config.toml
d_expert = 128
hidden_act = "swiglu"
router_score = "softmax"
normalize_top_k = true
balance_loss = 0.0106
n_groups = 4
init_std_router = 0.0163
norm = "rmsnorm"
rope_theta = 3780.0
lr_head = 0.0036
schedule = "wsd"
doc_mask = true
z_loss = 0.0001
dataset = "wikipedia_en"
Below are experts of layer 15 (counted from 0) of a mixture-of-experts language model. Rows are named router (the router's row for the expert), gate (a neuron's input weights, with its number), up (a neuron's input weights, with its number) and show model dimensions 0-255. Each number is 50 + 12 x the weight over its row's rms, rounded and kept within 0 to 99.
After each expert's rows: a language model's description of what the expert responds to. This comes from a sample of Wikipedia text that the model never trained on.

# expert 10
router:51 65 52 42 64 66 42 49 53 27 54 35 47 62 48 71 27 61 34 42 51 57 44 61 29 33 44 73 66 47 72 42 38 53 67 43 35 47 38 42 31 32 33 57 62 45 41 53 40 49 59 53 57 37 60 51 50 38 55 50 52 52 57 47 41 59 48 45 49 38 59 52 60 25 60 45 31 48 75 48 54 54 44 51 50 42 41 39 54 60 64 26 42 45 43 69 63 33 37 29 67 44 56 52 65 59 47 46 31 65 48 44 61 34 59 45 51 50 65 51 42 57 39 32 36 30 45 44 65 64 45 33 41 23 73 43 61 49 50 41 53 58 50 28 33 51 36 42 50 30 63 57 62 30 55 41 47 76 67 57 56 79 55 40 59 49 42 77 15 69 46 48 62 57 49 53 50 64 55 61 78 61 55 47 53 44 50 59 49 44 41 23 44 49 48 67 70 43 63 60 54 38 44 70 49 45 59 31 54 32 59 54 60 43 39 44 59 36 61 51 48 49 39 46 51 51 41 46 48 74 55 71 30 35 55 39 62 61 65 53 61 56 41 62 37 73 29 62 30 39 57 48 53 52 58 73
gate0:46 44 41 44 43 51 42 50 36 31 63 57 30 61 49 56 31 51 47 85 63 39 55 68 45 49 52 52 72 52 41 30 56 68 59 63 55 52 47 67 44 64 48 66 52 34 30 51 42 47 39 43 39 75 40 27 51 41 36 53 52 69 55 51 29 54 63 44 58 42 54 71 55 42 69 47 55 55 44 33 62 46 36 73 61 39 57 35 32 30 60 47 53 76 58 60 55 40 46 61 58 38 73 54 60 55 44 31 38 59 43 68 50 32 30 65 50 45 38 47 63 71 35 34 46 70 54 47 28 35 46 48 39 46 45 31 36 56 61 44 54 61 26 71 39 58 59 70 53 59 50 63 41 31 41 47 51 47 62 39 63 35 34 54 75 55 44 36 33 69 54 43 53 51 50 54 29 51 48 42 52 33 56 48 39 57 60 31 54 64 34 49 53 50 54 53 70 40 52 53 39 51 47 56 72 57 68 43 56 51 52 56 66 69 49 64 52 63 62 60 52 59 37 46 53 78 44 61 59 37 24 43 78 44 44 36 50 48 42 61 47 55 51 60 67 51 33 22 53 46 21 51 57 58 50 58
up0:61 45 51 53 39 50 70 39 36 55 50 49 80 25 51 57 43 66 47 53 36 44 52 59 48 34 46 70 45 55 30 43 56 72 44 74 60 53 59 61 56 40 48 67 38 42 45 42 67 51 52 67 28 49 51 42 27 57 56 64 45 57 45 54 44 67 57 78 66 44 61 44 37 46 61 81 55 38 49 46 37 40 55 48 68 32 53 55 52 49 52 62 38 32 39 61 21 76 55 60 43 54 65 43 76 44 58 32 56 38 66 45 51 62 63 45 60 41 57 80 47 47 63 59 66 43 56 49 39 31 55 41 63 50 50 55 26 39 55 62 57 36 48 53 65 62 35 74 48 53 56 46 54 39 72 57 52 58 47 30 53 59 72 38 61 58 45 37 67 32 41 59 40 67 50 54 65 52 50 50 46 25 61 43 42 51 34 55 63 74 45 47 49 28 56 44 29 50 60 46 47 43 50 44 63 42 54 55 47 62 69 48 58 35 60 33 62 45 65 60 64 40 54 56 73 61 42 39 40 40 64 65 36 63 34 50 37 50 54 41 63 44 34 31 52 31 48 69 28 47 24 66 48 47 48 40
It responds to: Possessives and list dashes. Possessive pronouns like his, her, their after prepositions, plus leading dashes of infobox field lines such as "- Years active:".

# expert 23
router:53 61 31 60 39 37 35 60 57 46 36 47 46 50 78 54 58 57 38 38 66 53 60 57 44 66 50 59 49 45 51 59 48 37 34 66 50 42 58 63 40 41 58 40 49 42 50 35 63 38 54 56 21 52 40 72 46 30 66 45 36 55 37 50 44 60 53 46 55 33 49 75 69 64 37 56 24 38 29 63 58 46 54 53 42 43 51 46 68 62 77 64 72 51 55 65 41 57 66 46 39 46 48 52 50 59 49 63 60 51 38 44 75 53 44 59 29 47 40 37 62 40 56 49 48 50 21 33 57 47 48 40 62 55 96 57 67 62 31 42 53 40 43 34 22 30 45 54 65 57 58 29 36 45 29 74 67 63 26 72 53 54 47 44 38 55 65 31 56 54 52 62 43 43 37 47 37 55 44 54 39 43 47 42 66 72 62 52 58 42 44 42 67 63 60 57 50 43 58 23 60 54 46 36 38 27 35 66 58 44 42 55 59 49 51 64 54 56 60 49 48 41 63 34 44 44 40 48 56 64 58 33 67 40 51 74 38 43 59 44 33 60 39 55 50 46 66 66 54 51 28 59 51 52 42 57
gate1:66 55 48 61 26 25 70 57 78 28 38 42 55 75 58 52 47 46 75 43 32 57 51 76 67 61 54 83 70 61 30 51 42 66 43 55 48 67 38 69 63 59 60 50 60 47 34 49 59 46 71 49 56 66 64 54 60 61 73 61 41 58 32 56 39 42 32 47 45 52 43 44 55 41 45 61 50 63 47 41 64 64 44 57 69 34 53 54 45 59 50 28 62 70 59 45 30 30 44 70 67 54 41 46 61 62 49 62 46 53 61 47 34 54 70 37 48 44 53 52 43 36 54 39 43 68 47 52 37 80 53 41 50 45 57 61 53 44 56 40 33 35 55 51 57 42 40 57 59 48 47 33 68 46 35 44 41 73 54 29 56 36 31 23 38 52 64 55 60 43 25 61 42 56 50 47 35 45 45 29 45 42 44 45 80 34 35 64 55 52 71 63 46 61 50 58 53 57 31 42 59 43 45 48 61 63 55 54 29 51 37 52 49 52 58 43 24 61 39 38 59 50 25 72 49 46 37 43 46 45 50 49 60 54 46 37 48 36 34 51 61 44 50 44 44 44 58 49 58 40 58 36 37 36 39 42
up1:32 82 60 44 57 64 71 47 42 56 43 53 40 49 42 46 54 71 59 49 47 43 32 54 56 46 63 34 33 64 43 48 63 55 53 57 47 35 55 61 58 48 47 46 55 58 43 61 27 40 62 27 54 39 41 52 31 37 39 61 56 51 54 34 71 20 58 41 24 52 58 53 33 45 23 68 75 52 60 45 45 36 52 21 36 34 27 71 31 50 36 35 59 38 29 60 43 53 41 50 47 55 52 58 36 58 52 50 57 48 51 64 48 59 66 64 38 41 46 69 41 54 41 55 62 43 38 47 25 42 40 58 27 41 38 62 72 52 61 58 49 44 51 58 59 46 30 53 38 39 58 57 65 77 59 42 63 47 63 54 47 61 56 59 57 53 58 45 53 57 60 39 63 56 52 73 54 53 48 55 55 82 47 53 43 60 55 52 38 51 58 51 59 35 54 58 51 79 52 46 39 53 55 41 52 66 46 46 61 47 51 42 55 58 60 63 24 42 82 51 64 67 59 37 49 54 81 68 56 59 57 82 44 43 40 46 52 62 57 68 61 40 45 33 37 54 34 50 67 63 48 51 36 35 35 48
It responds to: Narrative action verbs. Past-tense and -ing verbs of action in narrative sentences, such as began, released, played, organized, recurved, travels.

# expert 16
router:45 44 63 65 42 58 48 50 66 61 56 60 50 39 35 61 42 62 40 48 55 52 65 54 38 67 50 58 57 54 53 29 61 52 55 41 46 54 59 47 99 74 55 50 30 49 57 53 59 68 58 39 37 68 55 45 72 24 43 40 39 42 68 45 43 39 60 60 32 70 57 57 61 45 48 61 51 57 57 33 59 42 37 35 45 43 51 51 53 58 43 43 49 50 53 50 49 52 51 46 36 32 41 50 48 42 34 56 61 51 61 52 31 43 44 46 45 46 44 38 55 82 52 50 36 63 37 53 59 65 72 68 56 62 35 38 53 50 56 32 52 60 55 47 68 37 60 40 59 51 38 56 35 58 61 58 30 41 33 33 58 36 36 53 45 63 48 59 60 51 51 42 74 47 27 60 56 46 56 35 32 63 69 46 28 43 55 59 50 56 37 76 60 48 30 48 49 51 43 48 35 42 65 44 57 33 61 63 42 59 43 65 34 29 49 34 51 46 40 35 60 60 57 51 71 48 69 42 45 39 19 56 79 28 52 23 53 27 44 64 36 46 73 46 46 53 41 54 34 58 40 43 72 67 74 46
gate0:36 33 46 56 66 48 35 52 43 55 60 43 72 35 44 39 66 49 21 59 72 48 67 50 53 55 54 55 39 52 38 48 35 43 54 61 57 43 70 60 34 30 30 34 44 36 46 32 45 60 40 50 40 71 38 64 52 42 58 51 63 63 51 72 34 65 40 58 65 52 63 63 71 42 44 35 65 38 67 34 47 65 36 61 36 47 67 71 46 46 50 35 57 56 64 54 45 42 43 65 40 65 29 37 55 42 38 69 40 48 50 54 40 64 48 42 56 42 49 34 71 67 50 60 52 76 58 25 62 43 48 52 65 41 63 46 30 53 50 69 69 61 56 36 44 49 48 50 44 43 63 49 43 53 41 58 59 47 47 55 38 26 63 32 38 29 59 46 46 55 45 72 51 27 60 52 65 61 56 79 46 61 50 59 72 44 29 45 36 36 37 53 59 33 54 29 47 60 29 49 58 43 41 37 50 62 37 39 57 37 31 54 65 38 51 73 56 57 65 30 67 46 65 52 32 43 49 38 54 30 61 70 51 64 46 39 39 38 55 69 55 58 61 50 52 63 43 38 54 57 36 65 48 51 42 37
up0:58 59 45 54 72 51 70 53 43 33 24 53 42 71 47 67 51 62 69 60 38 70 42 63 45 21 41 34 54 60 35 36 28 44 47 49 66 34 56 34 42 56 57 59 52 45 65 60 34 38 58 63 51 59 40 45 54 50 51 40 42 37 38 51 58 58 74 66 44 53 70 65 62 50 45 42 57 71 45 54 49 45 51 72 48 48 40 27 23 53 46 47 57 50 48 66 58 41 58 63 47 52 51 48 48 53 75 55 55 68 79 45 52 56 48 51 53 39 26 75 58 65 63 54 60 53 53 43 40 59 34 52 38 46 48 53 68 33 44 28 37 70 85 52 35 54 62 34 40 50 59 41 45 32 43 38 49 46 57 51 61 57 58 51 67 45 66 48 53 42 59 44 46 71 50 32 54 54 73 53 45 44 45 46 44 53 41 60 62 46 59 25 56 33 49 63 28 30 63 47 44 27 40 40 35 38 61 27 38 62 58 47 57 40 25 28 40 28 54 40 30 61 49 44 48 43 45 50 47 70 33 44 63 62 65 56 55 60 64 48 73 35 55 59 65 45 40 44 55 56 54 39 57 55 34 65
It responds to: Surname endings. Middle and final pieces of foreign surnames, especially Slavic and Germanic, in sports rosters, such as -ić, -ović, -mann, -ev.

# expert 21
router:55 50 62 46 38 41 55 44 43 52 56 54 60 52 39 44 47 34 61 58 42 57 30 40 29 63 49 45 54 64 18 56 29 49 64 44 66 52 53 41 60 47 41 42 56 51 52 52 47 48 46 42 55 28 71 48 53 75 45 66 45 46 57 54 47 83 45 39 49 48 46 39 42 59 61 41 51 66 60 46 48 40 55 66 38 42 56 33 55 31 62 45 51 51 37 55 76 68 65 45 51 31 34 40 69 28 28 48 58 56 32 43 34 39 45 58 46 51 62 56 47 30 42 35 50 37 58 67 51 62 57 30 37 36 37 58 52 61 49 43 48 56 45 32 50 54 25 45 43 58 44 51 39 63 24 45 60 65 41 62 57 42 62 52 36 55 72 72 55 41 53 58 40 48 65 32 20 49 47 54 37 46 54 42 47 41 52 64 78 45 51 53 46 46 28 38 47 66 66 56 35 37 68 48 32 54 34 55 47 56 51 55 66 54 27 40 46 51 44 33 49 75 40 80 30 27 41 34 42 64 66 55 51 53 59 66 34 37 25 43 51 39 49 33 39 22 59 53 53 43 41 27 33 68 43 49
gate0:49 44 32 72 53 36 61 45 54 17 64 46 42 30 63 41 70 76 58 42 41 39 53 72 56 43 51 47 38 62 67 65 67 52 45 34 58 45 72 49 57 49 62 55 37 65 37 45 48 53 41 47 57 52 35 49 48 56 34 58 29 75 28 54 72 63 66 38 52 41 31 46 45 44 53 37 76 62 54 52 27 40 46 64 65 69 65 40 53 31 60 59 43 46 48 47 51 73 51 55 47 27 56 25 51 60 60 36 40 53 35 50 49 51 32 61 63 37 39 50 40 44 53 57 45 52 48 38 48 58 49 26 46 35 49 57 56 59 60 42 64 65 43 46 48 43 54 35 63 53 39 41 47 41 32 65 63 42 43 45 63 27 53 32 57 36 55 57 49 30 27 43 72 36 45 54 48 35 61 48 55 63 72 42 59 59 45 51 52 43 76 44 48 45 54 50 44 47 24 53 64 48 65 36 74 68 47 79 58 42 63 54 70 43 55 62 39 77 45 45 34 48 51 47 45 53 80 49 38 62 44 38 57 47 67 67 40 51 45 59 69 26 61 47 52 60 51 46 52 48 53 62 45 36 70 55
up0:38 62 42 78 37 42 46 56 49 45 45 59 41 40 85 50 73 88 65 61 76 43 67 46 38 59 37 43 53 49 54 67 57 42 48 44 56 45 44 42 61 54 63 39 56 51 55 61 56 67 30 51 46 46 39 63 49 51 48 61 46 53 26 73 57 52 57 37 57 55 35 62 39 51 41 54 51 42 51 46 49 59 41 59 64 76 70 55 64 49 33 50 56 58 30 48 53 61 47 56 54 48 38 35 47 47 56 42 64 59 71 68 59 33 51 37 49 54 65 39 54 43 67 30 68 47 55 50 49 59 58 27 40 46 58 79 48 50 41 57 59 46 61 49 65 41 60 47 52 74 44 39 55 48 53 47 51 41 35 54 66 32 74 37 31 71 55 46 46 52 28 36 70 28 54 41 58 39 80 57 46 56 53 45 60 55 26 60 54 30 62 52 62 58 64 73 48 42 14 37 67 50 60 42 56 57 73 65 66 43 66 55 58 45 39 53 46 52 29 47 32 58 42 53 61 55 58 45 41 71 41 27 48 41 54 61 57 40 67 59 61 35 44 67 63 53 47 56 46 47 35 59 34 52 50 62
It responds to: Standalone numbers. Numeric values in tables, statistics and chemical identifiers, such as 75, 187, 148, 53, rather than years.

# expert 1
router:35 38 66 60 53 69 56 54 52 34 52 74 58 65 41 54 54 38 62 49 52 49 42 45 55 59 69 52 76 58 50 51 44 64 39 65 31 46 25 52 73 45 44 65 50 28 56 60 45 50 47 58 63 54 42 35 33 68 49 68 61 50 50 54 33 43 55 41 70 34 46 64 76 49 43 32 56 57 55 45 66 46 36 52 49 43 57 34 38 57 60 55 56 50 69 40 42 55 50 53 71 39 63 54 54 42 54 61 37 48 68 28 38 49 59 41 58 52 48 69 71 18 54 53 64 43 48 40 49 51 51 61 60 64 40 36 56 28 39 38 37 70 43 58 35 60 45 56 26 45 37 62 59 62 49 48 61 38 79 53 46 37 64 60 64 54 37 48 59 52 50 44 61 56 18 54 34 64 22 56 43 49 52 37 29 51 69 51 51 50 52 38 57 50 37 29 43 52 34 50 47 40 59 34 53 47 71 57 40 63 44 74 51 53 31 42 31 54 43 27 44 57 64 63 53 45 56 31 69 40 20 34 51 54 32 44 54 47 59 52 33 48 47 68 65 49 50 80 47 42 60 25 53 35 44 48
gate0:45 61 61 68 42 56 39 53 42 58 51 65 79 58 71 44 41 28 42 57 50 51 63 22 41 49 44 55 58 42 54 37 56 37 43 39 41 36 37 70 33 57 54 64 68 57 45 40 69 46 39 45 65 36 51 40 63 37 72 47 46 35 29 42 33 73 43 56 60 63 37 72 40 66 61 59 38 55 61 63 40 45 52 34 46 35 42 72 59 31 46 46 49 41 50 42 50 57 53 60 48 25 38 58 61 34 47 53 33 48 47 36 46 39 45 46 50 62 43 51 57 36 48 59 42 47 57 48 73 71 34 50 53 57 61 74 51 45 58 37 47 37 50 62 61 85 49 43 57 52 64 71 64 20 32 33 60 58 45 60 47 62 46 55 68 36 46 48 29 38 55 61 33 43 44 23 41 31 50 50 51 54 46 38 53 42 40 48 46 66 64 20 79 67 51 60 49 47 60 55 58 56 53 41 45 57 51 40 67 40 38 37 27 55 40 61 29 53 65 58 51 53 62 49 45 54 39 50 38 41 67 40 59 47 65 58 87 54 49 55 51 37 59 53 42 29 56 27 46 63 62 49 57 58 40 52
up0:42 42 36 67 47 53 54 67 49 54 73 71 74 50 47 39 58 36 53 48 42 32 66 33 39 52 58 57 47 50 35 47 48 38 41 73 46 40 47 56 48 51 58 70 69 48 44 63 33 49 16 38 51 71 60 48 65 44 60 37 64 45 60 35 44 50 62 51 47 60 32 51 50 52 51 54 46 50 46 35 51 36 52 65 39 52 43 30 50 50 43 51 61 43 44 54 35 53 27 46 71 68 25 74 55 58 36 54 44 29 49 51 49 55 39 33 53 48 49 27 67 56 61 44 50 54 60 47 60 68 46 49 51 62 53 64 47 38 59 39 49 41 44 47 61 62 65 56 58 44 55 71 51 57 38 44 68 42 55 11 45 43 33 19 37 64 37 56 44 49 69 59 40 52 38 55 42 42 46 53 39 57 39 42 40 62 55 72 57 52 31 46 73 53 34 56 47 56 55 60 51 66 72 48 55 44 57 80 77 59 44 47 30 60 48 68 36 67 56 43 44 58 46 84 78 59 43 60 63 57 63 62 61 37 46 66 65 72 53 62 74 35 63 35 51 57 41 35 53 59 47 59 42 39 69 51
It responds to: Name-start word pieces. Early word pieces of proper names and places, often in sports or road tables, such as McC, P-ot-omac, B-akers-field.

# expert 15
router:62 44 46 54 37 74 64 67 36 46 61 54 55 55 32 47 36 63 57 57 64 56 41 32 55 41 44 30 36 55 52 58 38 39 54 52 39 42 51 73 50 49 44 51 49 46 55 50 46 25 37 51 52 57 63 40 40 40 50 51 47 33 69 66 53 66 47 41 30 55 54 49 71 39 44 47 62 53 54 27 40 39 25 61 52 57 54 55 44 42 49 67 49 59 54 50 64 48 61 40 46 53 46 35 60 65 39 51 53 36 54 61 34 55 29 61 56 34 27 69 69 36 55 56 39 40 36 29 37 40 54 51 51 71 91 57 22 45 63 53 62 35 73 53 45 58 51 72 61 21 68 41 53 64 42 58 37 40 27 42 79 43 43 35 57 44 48 47 59 52 30 48 64 44 62 51 76 54 41 63 50 45 46 43 64 43 34 57 60 62 43 47 32 64 65 62 57 55 40 48 37 24 40 44 64 50 53 49 69 46 48 58 45 32 70 64 60 61 58 56 54 49 53 47 43 35 46 72 72 39 81 43 60 46 67 37 63 45 34 53 62 30 62 46 61 47 51 35 38 62 55 35 65 43 42 41
gate0:35 59 52 47 30 44 34 56 37 52 66 65 48 44 28 56 31 51 42 55 54 22 42 39 51 50 49 41 34 38 40 59 34 50 38 54 38 49 40 62 55 45 79 56 50 74 38 44 48 49 50 29 42 37 64 52 37 48 50 36 61 46 41 60 21 66 63 58 39 56 67 45 56 60 20 38 47 43 59 44 43 35 53 41 64 43 41 75 39 38 56 34 60 44 80 52 55 61 38 50 52 63 49 23 53 63 58 74 34 24 49 45 59 45 49 42 40 53 45 65 60 61 33 34 46 55 41 72 63 27 57 65 48 57 47 66 40 47 63 37 57 48 74 41 56 52 56 42 70 61 34 69 59 49 54 36 53 46 37 27 45 59 47 45 57 46 49 60 45 49 48 44 48 56 56 44 57 43 46 53 49 43 55 32 32 50 34 47 46 67 58 59 44 45 80 61 38 48 40 46 44 49 59 13 61 43 50 43 66 42 52 55 61 54 57 66 32 54 68 59 58 32 31 46 57 62 64 73 40 61 50 66 57 34 65 52 32 66 26 38 50 64 58 39 60 41 57 68 37 26 56 52 39 34 44 43
up0:68 47 28 78 25 40 56 39 71 44 56 45 42 50 59 55 31 61 35 40 32 36 61 39 43 59 61 64 45 45 52 17 47 32 45 65 51 48 61 44 62 61 57 34 43 49 50 41 71 55 44 72 40 59 54 57 51 54 64 69 42 54 49 73 64 48 70 48 34 32 65 37 46 44 15 34 54 36 52 49 40 26 54 49 67 45 54 59 56 45 54 55 44 47 62 52 20 73 59 70 54 41 59 48 29 67 50 55 48 56 42 57 45 53 59 62 57 41 42 57 55 36 44 77 51 46 39 38 64 56 36 41 45 53 84 30 39 55 53 49 35 55 50 29 41 61 40 50 40 65 52 53 58 56 53 48 42 60 52 33 32 68 62 45 56 38 49 68 51 32 44 67 32 67 57 50 44 42 38 57 62 55 52 42 24 62 39 67 67 40 67 71 48 52 43 51 51 45 46 45 54 35 53 58 44 21 25 38 45 55 46 50 48 48 62 66 40 66 49 43 54 61 45 51 62 35 62 52 23 60 50 42 55 50 43 63 53 46 48 37 42 50 56 55 59 70 70 77 48 34 50 41 57 41 37 46
It responds to: Articles and sports roles. Determiners and preposition-plus-the such as by the, with the, in the, plus nationality and role words in athlete bios like football, Brazilian.

# expert 0
router:52 54 47 51 43 80 45 54 39 44 42 41 21 59 47 47 75 49 43 55 30 33 50 60 60 44 49 38 43 34 39 29 68 35 55 51 38 34 45 39 49 46 55 49 51 37 50 38 37 42 48 48 48 66 52 62 66 33 43 56 28 42 37 52 69 46 85 61 32 52 53 54 34 49 56 65 38 54 49 43 35 60 36 47 59 23 36 49 28 65 61 46 30 38 42 49 54 73 58 50 63 45 77 66 47 37 27 48 56 58 42 56 61 77 53 61 39 66 63 51 50 44 43 75 35 78 41 47 57 53 62 76 46 72 65 56 59 60 51 56 36 32 37 15 49 60 62 44 59 67 55 49 57 54 41 56 41 48 54 35 53 44 52 52 40 30 58 39 58 18 50 55 52 57 58 49 52 53 41 56 52 55 52 45 56 39 53 40 51 40 38 55 45 46 57 31 54 54 54 56 27 59 52 55 59 57 67 57 54 52 50 49 41 50 61 40 66 58 70 29 46 29 39 75 46 39 57 51 66 69 38 38 40 55 36 57 45 58 44 32 51 57 45 43 46 37 72 36 61 57 23 36 51 62 69 63
gate0:43 52 50 37 48 53 58 29 49 61 47 39 40 62 47 66 66 29 41 42 42 73 69 41 54 27 48 54 40 63 45 65 46 40 63 54 49 38 46 64 59 47 59 63 63 47 39 45 36 65 63 42 56 61 45 55 51 61 61 33 46 41 36 51 62 09 46 47 49 66 55 62 59 31 51 38 26 56 71 50 44 54 39 61 38 50 57 39 54 56 68 46 44 48 62 56 58 49 44 52 65 62 77 53 46 61 50 69 42 52 78 67 48 44 64 54 60 42 46 58 53 45 62 54 33 26 69 53 40 40 53 60 53 56 44 47 18 56 36 36 58 30 50 46 60 40 50 60 45 57 49 50 61 23 86 41 40 58 49 48 56 50 45 27 50 63 36 31 32 43 40 52 57 30 43 34 67 27 41 54 45 24 43 33 36 24 32 41 42 45 49 52 27 43 67 55 53 56 58 46 53 45 42 51 73 41 66 46 37 59 47 51 52 52 54 40 68 64 56 68 34 37 50 62 43 30 51 61 60 56 45 46 62 57 67 63 55 49 75 62 49 65 52 44 51 31 24 46 57 58 55 60 53 62 60 78
up0:42 41 58 39 36 57 61 43 49 67 35 42 49 51 38 58 60 66 58 61 60 63 35 67 45 58 39 54 56 57 53 57 39 54 57 44 52 48 57 41 62 51 47 57 51 81 43 46 34 48 68 48 48 58 78 39 27 61 52 40 40 49 33 38 50 54 62 38 54 69 32 23 51 53 63 49 48 62 52 57 47 46 61 53 37 49 44 60 52 50 43 29 55 47 73 64 58 80 63 26 56 48 66 39 29 47 60 44 36 75 54 42 62 32 70 53 34 58 51 64 47 44 73 50 51 29 41 41 57 39 29 62 36 59 42 41 41 58 35 47 61 60 41 53 41 42 54 59 41 65 60 42 50 44 34 50 54 84 44 52 27 63 42 26 48 65 75 52 34 41 49 34 52 39 50 50 54 32 54 69 54 47 55 47 63 38 48 62 32 32 43 41 53 37 31 40 28 48 37 29 66 44 72 48 72 39 49 58 59 60 77 49 56 36 51 35 43 62 60 74 29 47 63 47 49 44 53 58 30 63 39 36 39 51 48 57 58 46 38 42 71 62 52 24 52 51 60 37 70 48 55 51 47 32 32 52
It responds to: Year and date digits. Final digit pieces of years and day numbers in dates and birth–death spans, such as 1'922', 2'011', June '11'.

# expert 14
router:70 37 48 56 47 56 50 66 27 64 62 61 40 50 44 67 09 59 52 71 51 25 38 34 23 55 51 67 27 66 53 45 54 45 50 58 36 51 51 36 68 58 65 42 48 67 44 76 56 40 43 50 55 52 59 39 39 54 62 55 49 48 57 47 44 53 31 28 41 69 71 46 63 52 52 42 57 64 43 48 46 38 50 67 40 58 57 71 59 56 59 59 51 37 52 44 36 70 43 43 61 49 57 45 54 45 59 62 35 55 35 41 31 58 53 40 50 63 65 44 54 60 43 51 45 62 51 51 69 59 50 33 25 79 45 48 58 51 70 59 44 69 29 49 31 71 41 53 58 37 63 57 56 44 49 42 63 54 26 64 40 45 50 53 61 38 43 57 64 46 45 43 45 74 54 31 44 64 54 62 51 65 67 42 54 46 36 32 37 71 56 37 72 73 47 49 50 40 68 42 47 59 52 56 55 66 44 36 29 72 33 29 58 39 44 57 60 47 51 62 63 44 48 64 54 68 67 62 53 55 63 38 46 72 44 27 64 64 40 53 44 58 56 63 64 47 63 61 46 60 28 44 40 60 42 36
gate0:61 68 50 46 39 65 59 59 29 68 45 75 41 27 41 46 44 59 45 54 40 44 59 49 38 57 52 41 59 44 45 55 47 57 45 60 53 49 68 45 42 57 55 40 22 57 53 51 51 39 19 52 43 24 55 42 53 40 44 51 46 70 52 31 48 58 47 57 46 37 42 61 41 68 50 58 61 49 58 35 54 53 52 46 59 58 44 77 58 46 52 41 57 37 55 61 44 50 40 22 81 64 49 45 73 50 45 68 73 49 43 52 63 52 43 47 41 62 61 36 58 52 44 71 52 52 62 54 68 63 61 27 39 62 72 48 50 55 52 62 43 64 40 48 41 63 38 67 68 46 53 41 67 43 48 57 46 51 37 57 51 62 56 52 53 37 59 44 37 85 33 42 57 53 58 54 58 60 42 44 41 75 56 47 57 56 54 29 36 62 67 82 43 54 65 63 46 36 65 55 50 42 32 58 61 59 36 41 49 55 38 46 49 42 50 55 44 21 69 79 85 48 56 35 56 30 53 26 47 50 50 48 51 63 53 49 38 72 40 39 54 64 55 26 67 37 75 23 51 52 50 48 30 48 58 44
up0:35 27 77 29 57 56 34 42 65 34 60 47 54 67 59 63 57 57 49 40 50 47 39 53 52 26 57 28 30 55 62 73 36 35 61 71 57 38 35 53 35 48 60 26 56 45 60 43 48 49 47 35 67 70 59 63 38 60 59 29 74 50 34 69 46 56 46 32 62 59 42 62 49 56 75 44 73 43 43 72 62 77 77 69 43 54 54 60 52 53 50 48 63 67 62 56 60 42 64 53 43 54 61 45 27 43 45 53 58 60 43 40 57 38 75 44 48 65 50 43 52 65 54 49 62 73 52 73 38 49 37 73 61 51 47 16 54 62 42 44 46 54 62 50 69 63 70 32 59 44 46 64 45 62 53 30 49 48 38 33 62 50 45 49 43 45 65 53 40 53 68 42 35 55 63 68 48 44 66 35 50 50 41 49 45 63 59 56 48 44 31 42 49 63 41 41 53 55 50 48 64 55 50 59 65 55 35 76 56 69 61 46 43 46 74 49 51 67 47 48 27 25 58 62 36 51 45 61 56 49 50 55 62 29 37 52 43 60 40 52 50 69 54 64 48 43 49 42 57 49 53 44 47 43 40 36
It responds to: Sports competitions and scores. Tournament and league words and numbers in sports results tables, such as Cup, Championship, Women's, League, 152.

# expert 28
router:42 55 26 46 70 63 21 51 56 56 52 37 53 62 58 42 61 53 31 59 47 50 47 61 64 47 24 40 42 54 66 76 52 43 48 46 43 44 69 57 53 64 63 61 48 50 54 50 39 67 35 55 68 43 39 47 48 54 57 49 68 52 45 44 53 51 61 60 56 49 44 73 64 50 57 32 62 60 29 59 45 58 40 46 63 61 45 41 54 52 51 69 46 65 47 36 53 65 56 41 53 47 60 43 72 55 54 45 36 55 49 47 68 67 55 35 38 43 54 47 46 49 55 42 49 50 24 16 37 41 34 48 44 43 48 43 46 46 77 40 50 38 41 53 82 41 35 58 70 62 27 39 35 21 34 41 72 59 49 32 48 15 49 50 54 53 25 56 50 51 48 53 54 35 65 35 84 34 44 49 53 56 45 24 42 60 52 38 46 17 53 49 61 40 52 56 53 59 43 45 60 66 26 42 63 43 58 52 67 53 51 51 33 58 65 61 70 39 34 49 39 52 71 70 51 52 51 61 48 38 66 61 60 30 63 38 41 52 60 46 57 59 46 47 54 52 46 62 43 61 35 71 43 29 49 69
gate1:60 47 56 52 36 73 48 52 56 55 43 50 23 54 78 50 42 63 32 49 65 50 43 47 68 41 42 46 57 39 49 45 57 33 53 44 60 46 55 39 60 60 54 34 64 48 39 61 42 50 49 49 53 54 56 37 65 27 66 52 57 28 22 70 20 58 48 35 59 32 51 42 69 50 36 62 64 51 41 48 40 54 57 50 37 51 37 39 62 66 61 63 32 51 59 49 42 43 66 43 53 38 69 72 45 38 51 42 35 44 59 47 33 64 55 47 54 49 75 59 61 65 35 56 63 55 29 35 56 80 57 49 62 67 64 62 57 66 31 45 60 38 58 52 33 66 49 44 55 55 40 21 40 33 30 44 45 37 49 48 40 28 51 42 51 44 43 41 67 65 48 61 50 48 76 26 59 72 54 55 48 55 70 38 23 44 53 55 48 46 70 51 55 44 42 49 36 43 55 63 50 48 58 47 58 51 69 50 36 37 32 48 49 51 32 48 73 32 45 52 45 45 50 30 67 47 40 55 59 68 32 42 22 44 46 48 63 56 53 27 70 43 50 71 51 52 68 47 39 28 48 65 48 30 50 39
up1:26 34 67 52 48 41 42 45 34 45 62 42 61 50 57 47 53 64 54 69 69 58 48 47 52 49 30 50 42 34 59 31 65 61 31 67 33 45 69 31 48 47 46 57 52 32 45 50 42 31 45 51 44 56 55 50 41 64 65 61 50 38 69 25 52 36 50 43 51 66 34 29 49 20 45 57 31 55 41 37 66 45 47 51 52 45 56 73 65 40 48 48 65 42 36 63 45 46 56 45 42 41 40 54 43 51 47 50 68 59 23 31 57 36 34 76 27 60 48 44 70 45 59 64 27 48 51 61 43 68 38 32 53 45 32 57 46 34 46 26 45 74 61 56 39 55 54 37 61 38 97 69 36 42 54 44 61 59 48 52 51 52 61 55 39 39 48 65 44 45 71 43 51 57 35 64 61 45 67 44 42 51 44 59 53 36 47 53 35 35 49 41 74 56 48 56 42 51 56 49 52 62 52 22 51 46 20 73 39 51 60 44 58 35 62 53 29 48 50 34 41 41 68 75 50 41 47 54 41 50 66 48 73 52 64 54 48 67 42 63 52 45 51 43 51 70 53 61 48 44 56 39 56 62 56 60
It responds to: Prepositions in biographies. Prepositions and verb starts in narrative about people and events, such as in, at, from, returned to, University of.